config = dict(
    experts_per_token=8,
    d_expert=64,
    normalize_top_k=False,
    router_bias=True,
    init_std_router=0.0188,
    lr_router=0.000663,
    vocab_size=12327,
    norm_eps=1e-05,
    tie_word_embeddings=True,
    optimizer='adamw',
    learning_rate=0.00246,
    beta1=0.9,
    beta2=0.95,
)
Below are experts of layer 7 (counted from 0) of a mixture-of-experts language model. Rows are named router (the router's row for the expert), down (a neuron's output weights, with its number) and show model dimensions 0-127. Each number is 128 + 32 x the weight over its row's rms, rounded and kept within 0 to 255. Numbers have three digits each.
Before each expert's rows: a language model's description of what the expert responds to. This comes from a sample of Wikipedia text that the model never trained on.

# expert 16
It responds to: Prepositions like from, to, of and for in career biographies ("Archbishop of Turin from 1999"), plus paragraph breaks and table-row ends.
router:105191129144149105126095164187135116130140102086152125153110128185111106166085162162095127149151077147111138117173064130153138103133082153142140091078094135098134102125142158160142214104098112135150063138080154121117091146102148073184127178124103132102133117121129126139043153111134095145151205189125135144178095104080111187116138117142143173151177142114108110123068101080133158128200
down6:107188118114142161083132126151122096091130099125163172134084138144103089173133112115147104103138143147091156081135121127118138154089122172119120120122143130095145066147109091081137203144154147149144080084124120115212092147158156156086128118187143154155116165109089182201122152149145133100165185197125150133110129191144061170101113087131112143100215079136114099081062111098122135102108
down7:177141083125131076089079139171151149116152172096119095172096110151073062141149143092140144169162178146122105123137121069168077124161115176163121130156173117116102127170053169117186168108131163142112027078091140132173099117129145109075139107126129145184122107181144160177121151156104151121137170192103120141157105101109151107148136150122125115124202094136158131121084109094080136112116
down8:157158133125105108158129156084141146133086129143152165148096133145118157144073086120129055149114104091136181128157100196150156130165104121106094128153103188087143079123145087141064101134163202093123108165094098157195116171141151085149092115112167154123119139094134062136097082129155077136167151217058124066118133118139109148123075089134133188146100124117111116114125084116115091081156
down9:097115140152125128101114070118148096078151083134162131109141158090099084106213100118120128148160135122103145156149104161178096078225116145120069134100094117199134085176142127095102117132148062114090146072161105140134103192102109096152147125110114120132166136147145113151069197096109128109117201141125155154093176063096132150109141139171102135132200131184168112139100155135118139148120
down10:088179124139117070143079131151128119117163074093107144107138146124174097191167155132076180193145132130146099142157199130125164102113077141149095140156128168070078111174142158112182177179102088107159155161151123139102096125151138129130084170131130111101163100115101152192053180182148122111139118127137137076161108118100156090161083141155139066112164181166153160146116155100159125161124
down11:090130130129100156159150150164163141148134085049104135109138114159165117159137162099137101155058093139201115041073132151108132134141136157179128090159100172129135145141167126120101122141150086160164147133138070140000155158141129145104098143122073128129103157130152150132073115102126119183149104123162159098216137124138097177164095123104149120120147114145135121128128142138168117186143
down12:093151093132161092128058113151134109151149144080140098122117125098114152141074153139175143135137114050106126142222142036077092112110139152121137122132106108100111151093200122146163112118092119134105105085164170144159089143158099147163085126171078146129146068138156147153127112133102100137104134143122166071152154151093146107163051196133116110127164108125147143023141136126098168102140
down13:110127109172100079127154122176189128125156064141117125116145149136213152121168132147122106098119162118163135078078145154091108178051168147186101111124135180127161087145143103165128173163133107130148113107123082174083144113163103140063120130100145108150164154170208107175119114126137137163110091075099098113179132142150142097045078115108132109101112062102141121136105108088149092174142
down14:075179091154162074178088105173129138127176102143125124130175130135148113108171123105131150107134154158162169153178154096095063124143109130152092105187158090135106130163174160121170153174138093091064197154114137189131098155159111166179087080161113073131122120140116114127124163203141086072100095110140133083120151082138189110111103168147117099101130126089134122071090110155156137164100
down15:159058139128129112091155087137126131164167095134162098145162128070153158097156163106114121115082112186169151079158092134123097078113179138132175169114079150183135108130113122171148113058104138102135077083159133101029131161096086108101221140098128134140109089141149131121162153186109132095180166135100114213135138170157152084149125117128125178115130101149131125127110153145082147141118
down16:130140071150110141107149111133055138135131138197108090184103113127081094125161144156147042145197171110150132132111084115151125169163118080178124169180142120110092116125110120162141140097120133113043113137081120193126109132122106092086168066121129122131129115161152098159126125115144106173129162150066117107106092111138172048107120121146133102139114119125153188118137057106053073130148
down17:072148090132124117121067147166177166057088074111098124113119115086094104141132089077104139168178126126106132126158137140147103085190110102138081156145103150128124089167099115113161136095135098140151121116163125135204145148121128112100095121129130137156162109068117098175043189131088131088158181138132136146168145135109151149164078133133069110125207126220156155115112140084106102084140
down18:164077143174107124123148097172201160105157093087105129087165098143173138100114126106083162142115131112159139102094108127078130117097171148125106137167098156208051071146135154131055075121155141099171113090130096148110163069153120140092114137093152117103173167154191125122129125105162068159130091126078169151157149167163205142155128146143147138147076073134096096108138133151174112123127
down19:117131103086081133143086097147162141168100184047094057169072116098110197175049143165107102171129138091173066160150194121152140133141173162109173183078124137156113087094190117159119076089113145100110084111175162116109122107089175165121094118118100120140110075120193119108095154120127132145080106152135109109133137130129136141167125094130149131140115149132181127167143123128116148117167
down20:145123132114091097133132112112137150137120143134082100167137085140124077099171083105063121132072114106120123126117150121108141143105152177165106174093174135149119124171085182122067114127184176068131119167176034133105104062127162161168161131122149055123193133103166116144106136121146075162121057106097132198097133118147150080144114103148095125125113131168144177178087098149144125157169
down21:147105135096094140111193108119143148157118159165127127119134093128074095094176109140100163096114160128084159139138105083142134100168162117104168159102146109097198155165047142084105116095106151083157111162113144118166178113195176151100148134094198139104170187129148090108203113162150109105098112119106086165072075125125162110121154163130131139134075107116100085209071122129157145114130
down22:114142078069104073092158159114168159156102126156072096090105162099117172123084142114115095160074127114135121078179168094115144064122140100196148139159134086080121167118082090121171183156118152176119141110156117135060168132189120172136104159154146138112077101147101116123191099180093080098118120099130114094172162143130180102088080154132138093108097125106129118098089133083096086117122
down23:139156072083130068098135134172143130207175117085127149097164116138118092153154128088099210183047146123146138128197129076100130162132119122121144113119106132075099145129093118093164120150177091128199142141119161094145090105185085160127111137123154165124141121154158116140100139111126119108135135157159138084214056124137165127174108197113172096121143105087137154095142172127126143174129
down24:164156107089131107132083167124143120166148134072144150134090118134146123155072136204146182152113097141049141135206086100161117126161126178082155105133141195109118080115106121131127092145113168113147091132147125071157101129178169109124168175159146197101139091115078102192144095098126164186157178163107142116090109127144112166150072138148110133090166155165100121119089159112090173093129
down25:134161150141118097140130135141180163145112085102122146090153109149143154144160115140084122099105121091137127110074115114110163154115139153170131113150128163112173158122218091153118165111135069171169089101056081129150138230155103145083131195139128163118100145161187140133108080072125121155102173142113128081157144111158098113096052190124119091155119059103124100102115096090089119118179
down26:090190059139141163155101161154150140161114123125140157119119114145096112160111097148163117112110091106072135126159133071098118146197121100084131107074117146101155112069189077095102082109146114119177094150093147110231112135147176146135114126163120145145119147104161076147082097082120142149080215166112135081129110130153117158143077143122131154106176106106129122083153128073118189087159
down27:165089146109133106131169129107159061142153164179184137141058183111209143158110155126163087109099091099179172110128150160148161113129159178117154126109099164119160100119124099112114133157143125115127084142134105088020126165122154110098155161095137162196110165130157133092148116112128175157110151103165107110164173152134050165091123133109185155117129175109136087174100132107147128190129
down28:070164113105081110137133080163120142145112074121152152101173128113099142168169139146056125123122105101152121174186115078052133164132178127129197103093088151130163061117137101160144141150146080099139183161067167137097132183087122176077115128086107152114154122173187108118128164097135115214107152174141129188155102139137123102121105116103136101074139143136150157138141089126133138142185
down29:109133090113148132147096169141148095078126133064143113144161110123085138162096125129127094139128182090091140156143083086105116135123132148101112154120109105123164154122109139140144077114098174151161126120163215158255127142106120172096088125102185194111183152142141132194119148103115079094116154183136149109162092135070119129138107115138105147137164095126094127066132080139124131074120
down30:089145117184142216185122163168121143076095096086128155125097093164145098160089120077136119094092093128144131106094161104066105085153157127158146129146105147125146070102150130123092055106113078115179156130106132112159152105130178192152154079110089130121090152102122176127145156135147091157127100125131135165195168159149166151185177140123107172114178081135152092072152124124187102133145
down31:129116164124092162119158125086142150142090179119046088116096148101100172106059119067160079183042077162174110132151140156105138102162176090154142137081110117140114158083127112129058103114167158105131129165181088115047152089091138139189144098153109115137135110108126064078125109116088111135138108132148145127156152087153168120155159077099150157103113147152126140155137144085099127125178
down32:111146137170153128159114173152116081063109056130143133117097129114153078112123135072117113101134127157156143131136172135120071092144108124138123120189120186120159044169103133104194164151081171162156127138097165138155153190119141100107064101127116114172164140126142211172119157167109128048129175185147164102184121116087110156129118147079105159114182141167131126125123099097147094144115
down33:128119152086139104117134125078115119175173130137115163096134189134133163127115145113135148219081115120144089084085152092111120136060141097170092094085117118071117155084101151114091112155113143154140182139172121112085131107130069143117106128138155128141102135164095109117145095175176140127147101027207094132182214147144128135146156156081134123123121136137122169132133161155150093216103
down34:140128173055177144148165203089093149139139133176094139163103098126148105111136133137158158099093096103077173105104072130111163120140080101125133112169150139139138145114107122144081129107153139097168091196135077082138089093135157146147205178167159138084076131108055113166133102155146078188198159107079090132092127140167101136153128100185141141120104128137078144124075104138113134127158
down35:164151105155085086078128118132147106127187093077138150121179155149131175146174117116137104150071114116097173119170074144139188118149118143150108121079105114120137229137148087111094070106119107123168144031151118188110104133094082119171159178109148151123154110143181108106090140053145088132151154125091131141147123133122120107115090128181156118114170069109161110082166135128083133149086
down36:125053180112122150116128123153183161071157069087096106099162162073131136130137136066160117160132128175171173043092067178132135107166104092154080142125077152147136164148123176116128193072130116120134111058138117163119154133078092098104098136126151116145150181085092135122049146166101114073168129098132113161175149138131150139146138081133139134120138116159121127160135161099124141117070
down37:097205067200119082135153089122087128166189144125132201136111144156093153148159122127113142155119156129120142176128160082131146053146093130148150123099137096120159085130170113107127110184118082094161123097112130177208126123146173095114126114133115121164102160200179137096117142116189100112137109157128114101182133155126145110106134141158145106096102148058180132161169127083166118189077
down38:126129172110106111147115089142183141116143072096112148063138155120120129149155115148092121136153122148109130064108143161147162184145104116142058084139150148176123096149184123124090209148162109124142162039062076181113098207111082138119127179137101112122084107156148140139036135101163108127152155117112105147118170097166128134116115102178117061152104084142146109125083153104115130159120
down39:138182092170120068057161113129083093190144109176127171146191125171073133110165107093087134120105144092116118165115104128130180156150113197140131138078124082148118151116101128068087134152179117136178128118125081110133146122181172126136122183134154131088106120163142115131118125075184051200147086176097146119128144145080131159154086156154121122152130068090167118111155087110103120141122
down40:137124158157191123146054091110155131151102204171124142087146150134107151061092118101162169100147073102096161149181142126099096162124169099087125078095126121103163206088178131147124128108127136107091120131125115119130128151138124064172132087166072120140115094076136075073160059125123131129155148137117165161080148171128112108157117127092066142166129124126123142073130157108107196077150

# expert 60
It responds to: Sentence-final periods followed by new paragraphs, closing == heading marks, line breaks, and table pipes after header cells like "Fieldwork date |".
router:123163156130083129150174134158083106152101114142078142138114117106130125087170160179078162166147110039119143109129054140147118205151180140141161163143174130145104108175150110135170184147164080111120081115068113137128128114136100116094155177097107143183179091143193121106092150145079078131161125143095128156182118111091131160148140174144149113092071115136139200157099118123081147116160
down6:110162143171099167138086140094134122154146113136182125119158095134123127159105084126157174092113075127114140150146078097102164129081141110144147157103165047091136164124162157129123135130189147086165155121118049172148081112106104103135113142174203110139132133083147098118104116183106101114188095133186092120157179061149109145138113113102073126087085142195161061140105118094147121106072
down7:160128174131089081105176165127096097149112175146142098115130121154110137109183115103108126133146049164162176141094138088090134144133104129137153144154151154128085105141110162184086155056147153061135120128144135071060105110043124136123151080062178124073082108152115131137129133117140085124088085087155125129165160110126126147167113173134176078183117118118139115165094179148144057122095
down8:122131092178122137114118105171125161156090112056150109135119134213115112102123100122164143129146057069107129123079090161160087152143147132161123137087171073123157158159129204130113102096149050156093121069102153181194091190089133139098085118180120123097148155107093170119132091151103121194116118141138093212105141177124113151149139171149132158122100125120134139174093116104120121146120
down9:114139125141176160125068127129136192103176079149152065082120108110107137154104088137136112218103124131118154132095137119150101131159134140124110133168095152114174219143138145153161063091111083139135126197141093185209144120106144104082089105191079102137121154108106055128161136154104129092163146145161072121103097184145107171107136096106115173109163126160139151167093125099133116120096
down10:135113197164151141207147103111072180155113190132164172112078151125087080134064143133103137151142097144132136194190180086115121147153160101139140110119090127119139142115165141210176149100131120085174098177117120097140174158083137136119175112166103124143131117113107086160109078116189143131152137111143172118177167174116109162079147095131104179164122146112084126130096094098177102154117
down11:157184022102144159085151108158131121096099164135154096103158104166131182147146088125164100101095122123129075124091107163208142111138098154124112117174164135096164132144143189137162106132092120132143115139099114163061121072053139127116090140159112141078113155146168203163196149128117128128098133173095110149106055174152188150153113096152085118118108113140169110119134142102153093107116
down12:096139115085130066113152136147155155104215118099103102116219081163145141157170105096123177148177147161221117094122113157078146118151085147143152068111089114125146124139166130105174172163139115144138164105106085135146133133157158146167121182159139124111126127127154145137147172115155091066192104160118167058104123155126130067116088071134119156117111111083115097102150093144168174141158
down13:137099132145084131127100113159124166190119107122146149086093125158118165114178143126167136186117077124178182152081080114090109162110119161136212105115118094115167231129132152176161128052140094087171097111149100146041080179096131112102137090139163111105074134142125115095189124148083120136163129146184089167135156151152105134075132127113180134118130100115143107154123142135143118126087
down14:101168121165109152129089132083142118098127166177117102152077156081172115148097107199087058103098151120037107139161128125160166129099195123134077182099180135060132146160148158109115074122118138189155110123144157161191135108140070056089144110142137175150170106160109114145156093161107125122151123085194132140095150111104089096111104134109099122096135163172134136129076146113106110117114
down15:119109164156120135120149112120096134165091128169120128116069176092119124145111163144143095101132062170114166141127119112094102154133151107100166130122079127123148171123079163149172162075147084103207106168184143079077120124078124100183120114155165121144137129166165147112176078175141148144118164130098107203132143146052136133082168110158159130096107128082152112169096073117166036157111
down16:167168130196134109136133148145113115161133168066170162091181080193085134124168100091148124153107145109083129124124058169163131106163095120138158064144114081165161116110123087156167140116163134160065185150151128094092141113115112153114098122088101093172130149077137124096092163108117133157100181195090151100127090140175171167129108121156083143088131149161131082130136070127144168073171
down17:136093093121164098109118152124115116105123178179107130121155094154128129075129091086116166044065144127097130149136131128147115140096122129117164144099129169129155162152106154097067172101097114136168115097116182180120147111221136159118150169131176129104157145114092160130164146078109165187046104126099110149212134129160155087141066174165149150127098118103146165079127163160163083095107
down18:139170134133128080141126153133128111115220122136138080165196114193125132129132089110158162084142147136181116086120093162096171153177118160157142092096107124112111082144100127094161178127121155118164183091084091144147102126180167139137131180159165085149115088107117135136107191110181120137186096198088164066145098125112125051143104129133104133115132068100107104105105151163148137186149
down19:148069146165083168118052175089138084133126147149137141076115111118136118163050121142165148184113132151082093199106078131125133145152146145151118039168115100109110093086115100097110190147112059074158191139132072178087106096130099155117122131177095062118131134120160107174119124136089141130108106166147104121114121097139088097050148113132101137115125110169132117098103108125145142125174
down20:069105108084168082071087124098129145084185106189114111079167108164100107139173113080141136109110162168145139096089112148136112109072087145104118130172081181192136180101090119095138144116099078142094104136156142150092153155237153102137100139106098122138141166124094116084151175120117176090094169179130131122155113138145140119157110100177160089115194125111134098132133119122145062150128
down21:087120133166154134122095059135130133160110087161118143162102171150157112127103131089144100099155041099124157093104107154104100186106136120117115179061141099150141207135099145104119102136205133119119113081146151135142120191176134098151101092123116129127152138087109178129152100175124144192166149133191073186089163121063085146158137147178120136092091144142144112151128088129113089184081
down22:152157139153091171094148173077131141127109144148170138120107138082137108166082210165128095079151091162073095198151138150103197099095173106175082110137090077153121130056109138108152124108180134155126151119157082112182105153115142169092119156157091100149130099150102180145147100105139092086132171170133195136109139076183112077116141105166112160113122137159144112140158102065113127162127
down23:145191109194149115108188154129076166113168159111130095139124137147098093095117124176089141136110152081083088149150119112162123136151128078122126110113125080138127091173136118135146051112110134204101109071088175102255142128114100105111158135147153122143151087199094119120126149109176088099110173117117140089144176138139152132155155135144115132110141160152120145101102098119118069123180
down24:149164084125133143061190134190129180166136141139176086098140146201104131162088079089113093202106119125208130112078085135166069120179131112129110063153123136150110068111145164138091135084129083137116150172113099122107129099051152129098097095140100127055120131139175154129126185100134138083088164191116115112128062163134161127143143108137107096128118130149125106116136117139116128126155
down25:176156116137113150108120165133121088123115199215161170124100146124162151179098097151063120111098105127143106189149092119121193154118162121155187139108144056099104084142163154155120138151151190072196134142159141086112155103110118085086118134119113151110127112134151191158145132148138134161096105120140118110121158076067139109081135136223098085111097100174159105126126144101175104139097
down26:131151156152159156116130154139138139139121132121173107185136092130117122108057092073150108141116156158149107116106122131174099151133091140120096070142107158133131028125095115148146167090109090086101141156090124190079163099147165161090151136132087107137128087078057121139100122067145107135119124208136138147181101151151066044178119156150122084128115065169090086128116175135144121089124
down27:130113174143094095101104177128163097135153180149141111102122093149093147167106101109101103146129104155144086149114087114132192160133128130144190105189105150142059084149157131113082099136118191034099135114111138135130133113092129102131075109069140150129102099112176123128101100137176102130119090114180123095086208056099112124103143111187166099161161100148126103145080163148127045138100
down28:108107179185111163163164159113088185154112127078132209111071121093053113088136103105169115088105126145065142106158106105113150079088147111128167136157143112071144147119147163162123142166129138078115090090141150160068196143149089103114150133096158126155116137187105144092159123130115102142157165136189163151145154155151130124064126118097205128056143112126128129150079127133174129139083
down29:085164140189145112105128106102110157134103098095139106173124162162118118169079135147119138084121088125106161140115095097114141152131161109136163148086117073172091194139141090098149140107175174128131123102045147133140091140100127123167086100138134161107189130125156122156094096166133105086186082135169085119106224085118115218172148148174108127103088165166163101096141101142133078181118
down30:098191078135145162168123082175093089091137083086132133109146154189141110159098106076137093141175184107165104055080158116188093143177079127099057120115136162149134135141122100122100121133140180115115147127136100117098126112125102151159154135095134089077099131091142088161123229104179121111112100100126102110135094157160149159199106154089074144154131159179138117117157070109132128142140
down31:118119100170142160096115096194112171177139121116131112131120093175089118132123141096154150164134125091133171128112116136103100167170145127116133147093121128109142242124133122196121105139117060083126126133075112153106088136077138128087107071148102103122085093102151068158166104127096108136219183168164088143136075160198098098149154155096150190150108134134145150155121117134068163148146
down32:098131093134093158109101088135140108128171089116097084111131166130129151154127105150097116161106152136138091158114087141150174141129147171138127099106090092088079156114235116092131086140124154136105156096096073169174048139133106100176138127194125113133105104156185112129129164169132066080216121152170082134093131118179085128092126109068090082128150146141123129121148150125084185100165
down33:120147072162148164135117156180094187114118084101141129128120069172113168101147098132125159135110110098113125145113114138156086175120149124132169153069148077122163210192174162156112088129120050128101094084099155185190121134141114142092128145161178107100138162130094087110204119093105118184101137088155112165160171171166141096119094151143142182105082138099141175140115117134144108075119
down34:083115122113105151142138160095131093155132195113150208110116133099168089152095132118124140064134174176147099123165175110139123102138111114063071135170104181093127087072131169159157167159102118079149156160138132109062120101118164134162153191123173155172102171143134128164141116107118113075109100097126175118117107164079088085141066112113158153151152142057109074124133156094193138142140
down35:110169138166154117194191111118063139075145094088157145155105098161090101092159137162172177062141115133104097150147147130129148137150094143141113131063112066183114148158136073109142104161125165126108106080119123124150120171166129185149182183128147067154157136111122103139112139066224115169144151099072135153184135152168144150114157132110104109102115163106112146124166059103106137126148
down36:115155129168144126129185109092090147121145130110155087132115158134129061083149152193098105069110138174087108129172179123147113130148059076096045138118092142110134075105123091142158115141108153197121109137114126070204098135090088144162158133127110127155172101139080134135097092096190099064144182097086130129126111155121131145156128132121116103117136172108111131107139041091115143139197
down37:147124155152161086135078132097131094083181128183132037124172142114142125089142099164132115108095120126082130136115062126162096157140166130128169104102109180116142158114095134093120116047108141196123126133147101145170122094173100136078152110157187071138158152174092081154101143174069151174168124139112100123190112096149112161106110162075069145102101146169145165150105105171127085111144
down38:145118188094142132157117089134097124102152106139113083098182167128140148139175113059150126141160060118157201080083126129116110157102113133143079154130116155129117170098123148165112178027166117115109104138153126126054091147112117099127146077128149113085089126117051085158157136142112126135108110098183099172200153176158130181151094164119130076173135126139127129170084140134171089114106
down39:167187084176140080062100120151139064114133182161111139146105124163160136149103116140125107120088065090087100119099090096132123121132119144149103133126157087073182124146140195139138098106144201153180116094130176152105128113109096052068079107127122156134126131132156186148137134138098140182100179120132081156071140105088103113159167132175100092126126157176183106133106109126117054107120
down40:168200132128152132191095144144129151107129136113194129113155131136114164152107089158093081165086173105097103132138086190190153148182133128130149120197137115142146062146192141136193056133130152167072121153131154159226159097120147152068116136127089129100085145132121142150132171126121080114124115158132142057120080149124161181119132130141092142096120096161140146139120151135129109063118

# expert 55
It responds to: Short one- or two-letter pieces inside foreign personal and place names, usually r, n, b, z, as in Pey-r-ouzet, Bub-n-enkova.
router:099098149109068151081104091093150148111156108064134119086125100092130126117155174160117083164112160093163173172161112164148167155124108133115068122076057102158139179179070180156161072172153073090140156123137125179148097122139106110149128102112136136092133193134088118152117130096062129107172105115142133120118126153101174124080138160127116187105085115154097063144137173131115103142195
down1:096144170152105164133120114092106176143167175140148161181143206088086119138164152135123121130127073127157087109085092151078124060180134112137133162159188163103163073133112136196155121168103142109163127102132096167148105152136114041088110178134125176151144150131164132125118149088137110140051112092120126131095163160147150162134122193167104164111113088092140099137083099082100067155133
down2:081087118166160070180167156159183104122165139119092059132127118087147126125115149115186128093149121143088133101071150116182130173166130175127089104146071164117117222131110098183131124117109122091162120127121156139088165077142133125157139112152082112119088082148075051077191151154159062150120144177140126104112095098101117133116138168118116071120137120154125113130146139090109182091108
down3:085099126184121092081146116138144175100193144175119094144085149134108147096122164115125198126110107092140146129136186159178125079139170118105162125121111126089120160117183090178059151176105121165110176149160150142163152147164162117085150138153182067178107146109050067057102131121164143175142155154113171067166086117084114141150120115160148088114145109125084120124134149117095141132114
down4:143188168113197123110159146164138126106127128140136128179118204081106123108129085116112099059092092183102102052109188117098076125114143101123128161140139105167108172169124065148108097131094163079152114160153131099042083089107146102082113106091187095165115118153063074125073103106161121167094112132129087122104114124107118113168114193131127098102167133166124128123144130156149132114138
down5:115126151093121080095172074149113113141153105136093090129093078179111141108181073098145120132133172103108123121082197114155168106104127186138149155116109089144135228160124092134142152143124167098119130139080131199122116075154172140151077060094127190136101126145110085107127127162174180128146145103088149103151135110156079151174186097148153088153159103133089118135132126125158195166164
down6:189117082098148155096091114142126093159140155154102113096126099130100152156139111132120155176138137130131134115134091151100158165138207091145087139150067130151147143065093148106098114099183122145117110129154164116149076147118166169104114156130166029080138175138120093203072183168136105122186093167102097100124175112153108071138099109147126089147071109116093126119142100192144081077115
down7:131172183107143153153124124154129154188121129120132082170151077112122119086073159138118160129092085126091126113057141105182144149145179124144157102159132087134073133092145134190172168081065136108114013135163128139142143118091161053139116150105116150141133077093153137199133132108135119095160125112147133134148147148135167114145101104173139116204135164146132133122105129176056168150169
down8:154140174090127081162177109149136091175165119174072106126104109143156150080173174081177109142171108174101125138079187124115139133138091151154129110112092137145121137066093167115128115118105143080074104097148153172123068172169112110065116143127174109129201054120127081146112188130146145145132132179102127047124149115172156076131130104124111153145114131119145106154095092066144129077123
down9:168197154137201098126139142148086131107131108112157158186093148098204137078146101085118146115144146141151102107108198144116108116110122120141154137153127145152098137112165084115140089094136187074120102097111152106012130174108103121102137070127166127171111091127130132116101115099139184208124134088087123122177076161109111121145095186076120092183147102153157140137129098090145156120147
down10:124096122120143132125138139078133146130090200124097132128137201091116127111117093135036096176134108110155191040179151172112108107073107139145202155089101149126092047153147075129158187126127132158109107091163141122191145177115151087133160107094137145177115120153165128133062128128107149100121105091148134126165151079110130169142122125069143119076174095111119092145122097102147132130133
down11:133121123177134118179202198116125073135146155109109099157059199147094130125116168120132121103132077143073124105086142163163115130107120136149146117136084096121061145071131103150110071114108167072132150147128153134092133173117138117077119118107151104166098079111117130058122138116111097163143098144156141142144174144124202043146103144058171104110168134091158140120116151074144150067121
down12:135162088103143171139127097147087209132140095149161126134137111140111078157101162104163221181152127161128120150121125174076163113141158097112102116139103124096155092089113156135088184186144119182125141157156128170197119156152137098137081171116152137107141132129111066158080123144052080102131126136138104120072160084120092152123141111156177181160087105134136117112091075167109111180069
down13:100139090147123076117167163127101099130138139103183102097070201139133082165108122133157206101121133103141172110105104091157093135129146154087075155175114163139150124128117134100124089135155084134143182124095208096136142066122117171132176126184112167165094065121132122116148097075150045162133121150125156146122144172112120166118153104128114101116142096130083081054082200147114142123105
down14:160177151134131113107137114112070150136167133122126157195148090132103145180152107086086173164121171181156131072126150105093159032149101103114143088149125164097135074104156114132185059129193147089107162113136118145151122150109118111140109133122149211173111141097156158083135150093168112167141094060121108123132153092160065125143177096139102094153166113119139203116113158134168125158117
down15:189168140135116127148157065139076078107131128167148116105101161133120078154098157147054178087123106146057131080095157103102158145161122088083095126121119180131151072151110095099116097179124184154154153137172128143128127119074124194161138116135137147168112092140095134079088089133107078200070123123150104119074152125157103129158189150158121114059143151143127114107093133184143140084112
down16:131166150113145176142139095119119106166143069165170157150112085116210128093166121087156140176175138122121078084128161094140126086098110120160111099124146066104121172109147077175182112124109119088125161069162101172113070174109131102126114089126125164114188111104138121166082117092114093155131158134098088105165180157099142153121145181151099116147156112130118117162017058106121115147119
down17:131139170128141113152128147150110139122132114119138132185195109130164144149147113050108078096162112162137100127142166117185128161170085116133143091130097137122137155149159032179143107127127186084171142078137126120033126151082135059101112114097158133143081111152112126142151112138116123193146115159186091132122063158084109121165136142160130064115191104177159148130067125106101138157088
down18:173137161090149147047107141159121162130149149090073099088135141093057105128123144142069154188118106121141165129087077168152147147132127098157117124119155161094187057162083146095160189131090126168104101130146113147214145109112205147112135137205085126091136136127180128107125133109113158104143115086165145141123142071189155131111141114119100145100128162136119098062117128147129172178134
down19:120157154118104126130126150090123141098096091111149153015133090109168120104143102176153168090147102117167113104148149092146076153132122128045127165145190122128135170149129159098082147115125113103113072069132136115113110156093078125142169141099142114131125129129158148147204134088162115059069145162104145131135077155097185214147105129173133207124108131118092142111191139162112113124146
down20:159135114099100120074094166118133103129131124132116122099083152147094171073068145099111118210107098057114165137107179147091205135141143087172189057046112166113144092166127149080139144111097131139106110160119119200139174143097136188146112126118074124167132152150105136126151102172113119081078128147172144132097130138154109145182170135082167176146145137121157147147180145102139140144160
down21:163165140141166164168186157105112145097155082109113087123065149146090173155135143079140152074127144152093098076108175189119132154102093098141109159094085153128093137122110075102153126065156160071133095128102145144064146125131154134144096093126148100171073087110120120114124159132159094177098065117091098199094128104112125126182107164070170162147087164142097136099186112121151099082131
down22:064107135083133130127156099168084175111105094141120142201139099144090163091110082116149135153177143136173092118151147088161130096096139100141191106103109121101100098153173178163150178118151098158128139163114135154169138121132077111123096136113127141131120177171111114147149057104142202101165130090170155107167092072154131170177137047156155103140132182133207168095145134136168083133117
down23:110185138121126127147155151122121125119135114169186143190116154128114160157149119120109107104119092170084088120114190096117129094148126061127182142088125156153124139125138088128087017176137173062125188109168107122033051192140151142075117152086170103152148147115106153123087105135168127171134112136123127124157137103129143108188150168130169142135145118108167175175159122162089137114131
down24:156169149096173072096141124195109168143179124135153083114150099142126173151167144121166126099095071130122059151039120156169080124131102127148153137136159150131121202099142140141102125146087156084132077134097079165079154110176141144119088062163119127101156092104126086100193154188102115168103145143109161129145078154139118163186146172148126101145183090129146116093099117160169136123108
down25:124142163136158137088211099148105103139155155120134117128098135049093109101133141104082100117095086147127162047130131155128175098147098116127119151093180157145093173141158064141179082077053145115143149119095130147130169108124121132205109115139158128196104100086140072104148136149125136157076132162172146111092172126098087099151143148130108050140181168150144146117130166083099173122152
down26:100093106122141184153061175069184148127102145112132192114134202146140122163094119193132114109141072138106091078154031149112113156168178134133116151140125104121129029148100115067130107137184096116178156119109173086148129148158170149131154158155158124153142150096156153097118136063076119122152126118106131150087151114108205092136098141147126152120138154100126152139079095148121137108147
down27:180169124099143103123071125146116100128138139109153109144130122143150176165181118135149167149127151170108101115116156160143078134080138115121086170175110098161140194061135098106072072144127150110136077129116135118077095171112099120076100088119174084133164139056084065172056139183145144167135141157100104127167128179140091113167108149136081109129136076161168118141090068173157146152103
down28:161079162166105106151112140102097121150079099112149120131184133110182112119153148140078130139162115132157118152126219173109102124106167081145157191076105128110088122131127058139100138164179129230136111132101149064135156130093122118146128188070183126101108103106077168170070131116104153170199135122126092124091067135071124123150149101109160150120110119136114106170115125158115091157116
down29:104116176106089154140196078131134106181145134160094117109092146155108127034136145126123092134119096140126142099080173138119133105111093125124133096125143106118122134178137094098150116070101157161142142090146114147141169104102095100158091052135112191154118084090129158107108146107140187101060059126113075097074185168084121090126118145098123150112144101098166079149112133050098111069165
down30:148217161169128128144196105142147066126171099119141100137114108140132167124120101121160126113140107083151054166104231109142141106106113116122160139099141162115089154105152138142135193143100147119110099117090130152102144114205105088191104185088129126195141130143109091168134116165138123134079119147084166129127091075151112173217137147119195161161145132141089156106123156110121123119096
down31:078122109136113117098090131151120129106186150107119101123125085181077142161166095146128189094125110191124127157120035145149152105123126104161115100153096143157115139089115145167118148128155081112151144107134146111155144087162145183081096149201136100142149134130159120140154128141107107144197121108135109111181123132198169055153097053161158116187167172157092139153126169208150165104092
down32:096146099111136124177103125134117164079177085146099122108159131188142108206147176130123155079150070098101107158128147167164139099097163115132170121101082084102125063116143099092097183220152093170152122134153174190156105151186179152152145102135146127135119142116080130073100085109071199143143158150126140133129122106137110163166174140170176130121159157118166154104137111176111107137101
down33:147132166133098158158096133098200099146111149112144120147126106143125146126177118115111127207120116169099077090128155103152133074140131141147107124163151130114073084074148105099191045099100091064119148115130099130139100170147128103146084174122129141173151135004151162165075128121141074119126136108109191148134188134142170102136122167115063149131138127125115145168104114130143156174184
down34:186132116126154172101140132121123051207122154121117111108139134147144117146090188089145113122138091135114106151092152087136125191147135116115102142113115143107140104121075150113092145096076110167099211120181119083188103129147138114113167149151138095066154091089123112131084174110103073150167082189125113126115176092121165052093112102079113149133137157122163079095063164100105128071119
down35:183152111106152076153165088147101065145170079121131115126100127117124135133139136071126132130129160074122110111074206121143159115117145125135126145127116081163074185131170116116178077108121205076099094128106182160005143114102125142100111083098147153168105098148126115153110101109142174178123154124117147116176085140130069150164147154132167090164184118112117148085114094118117162139152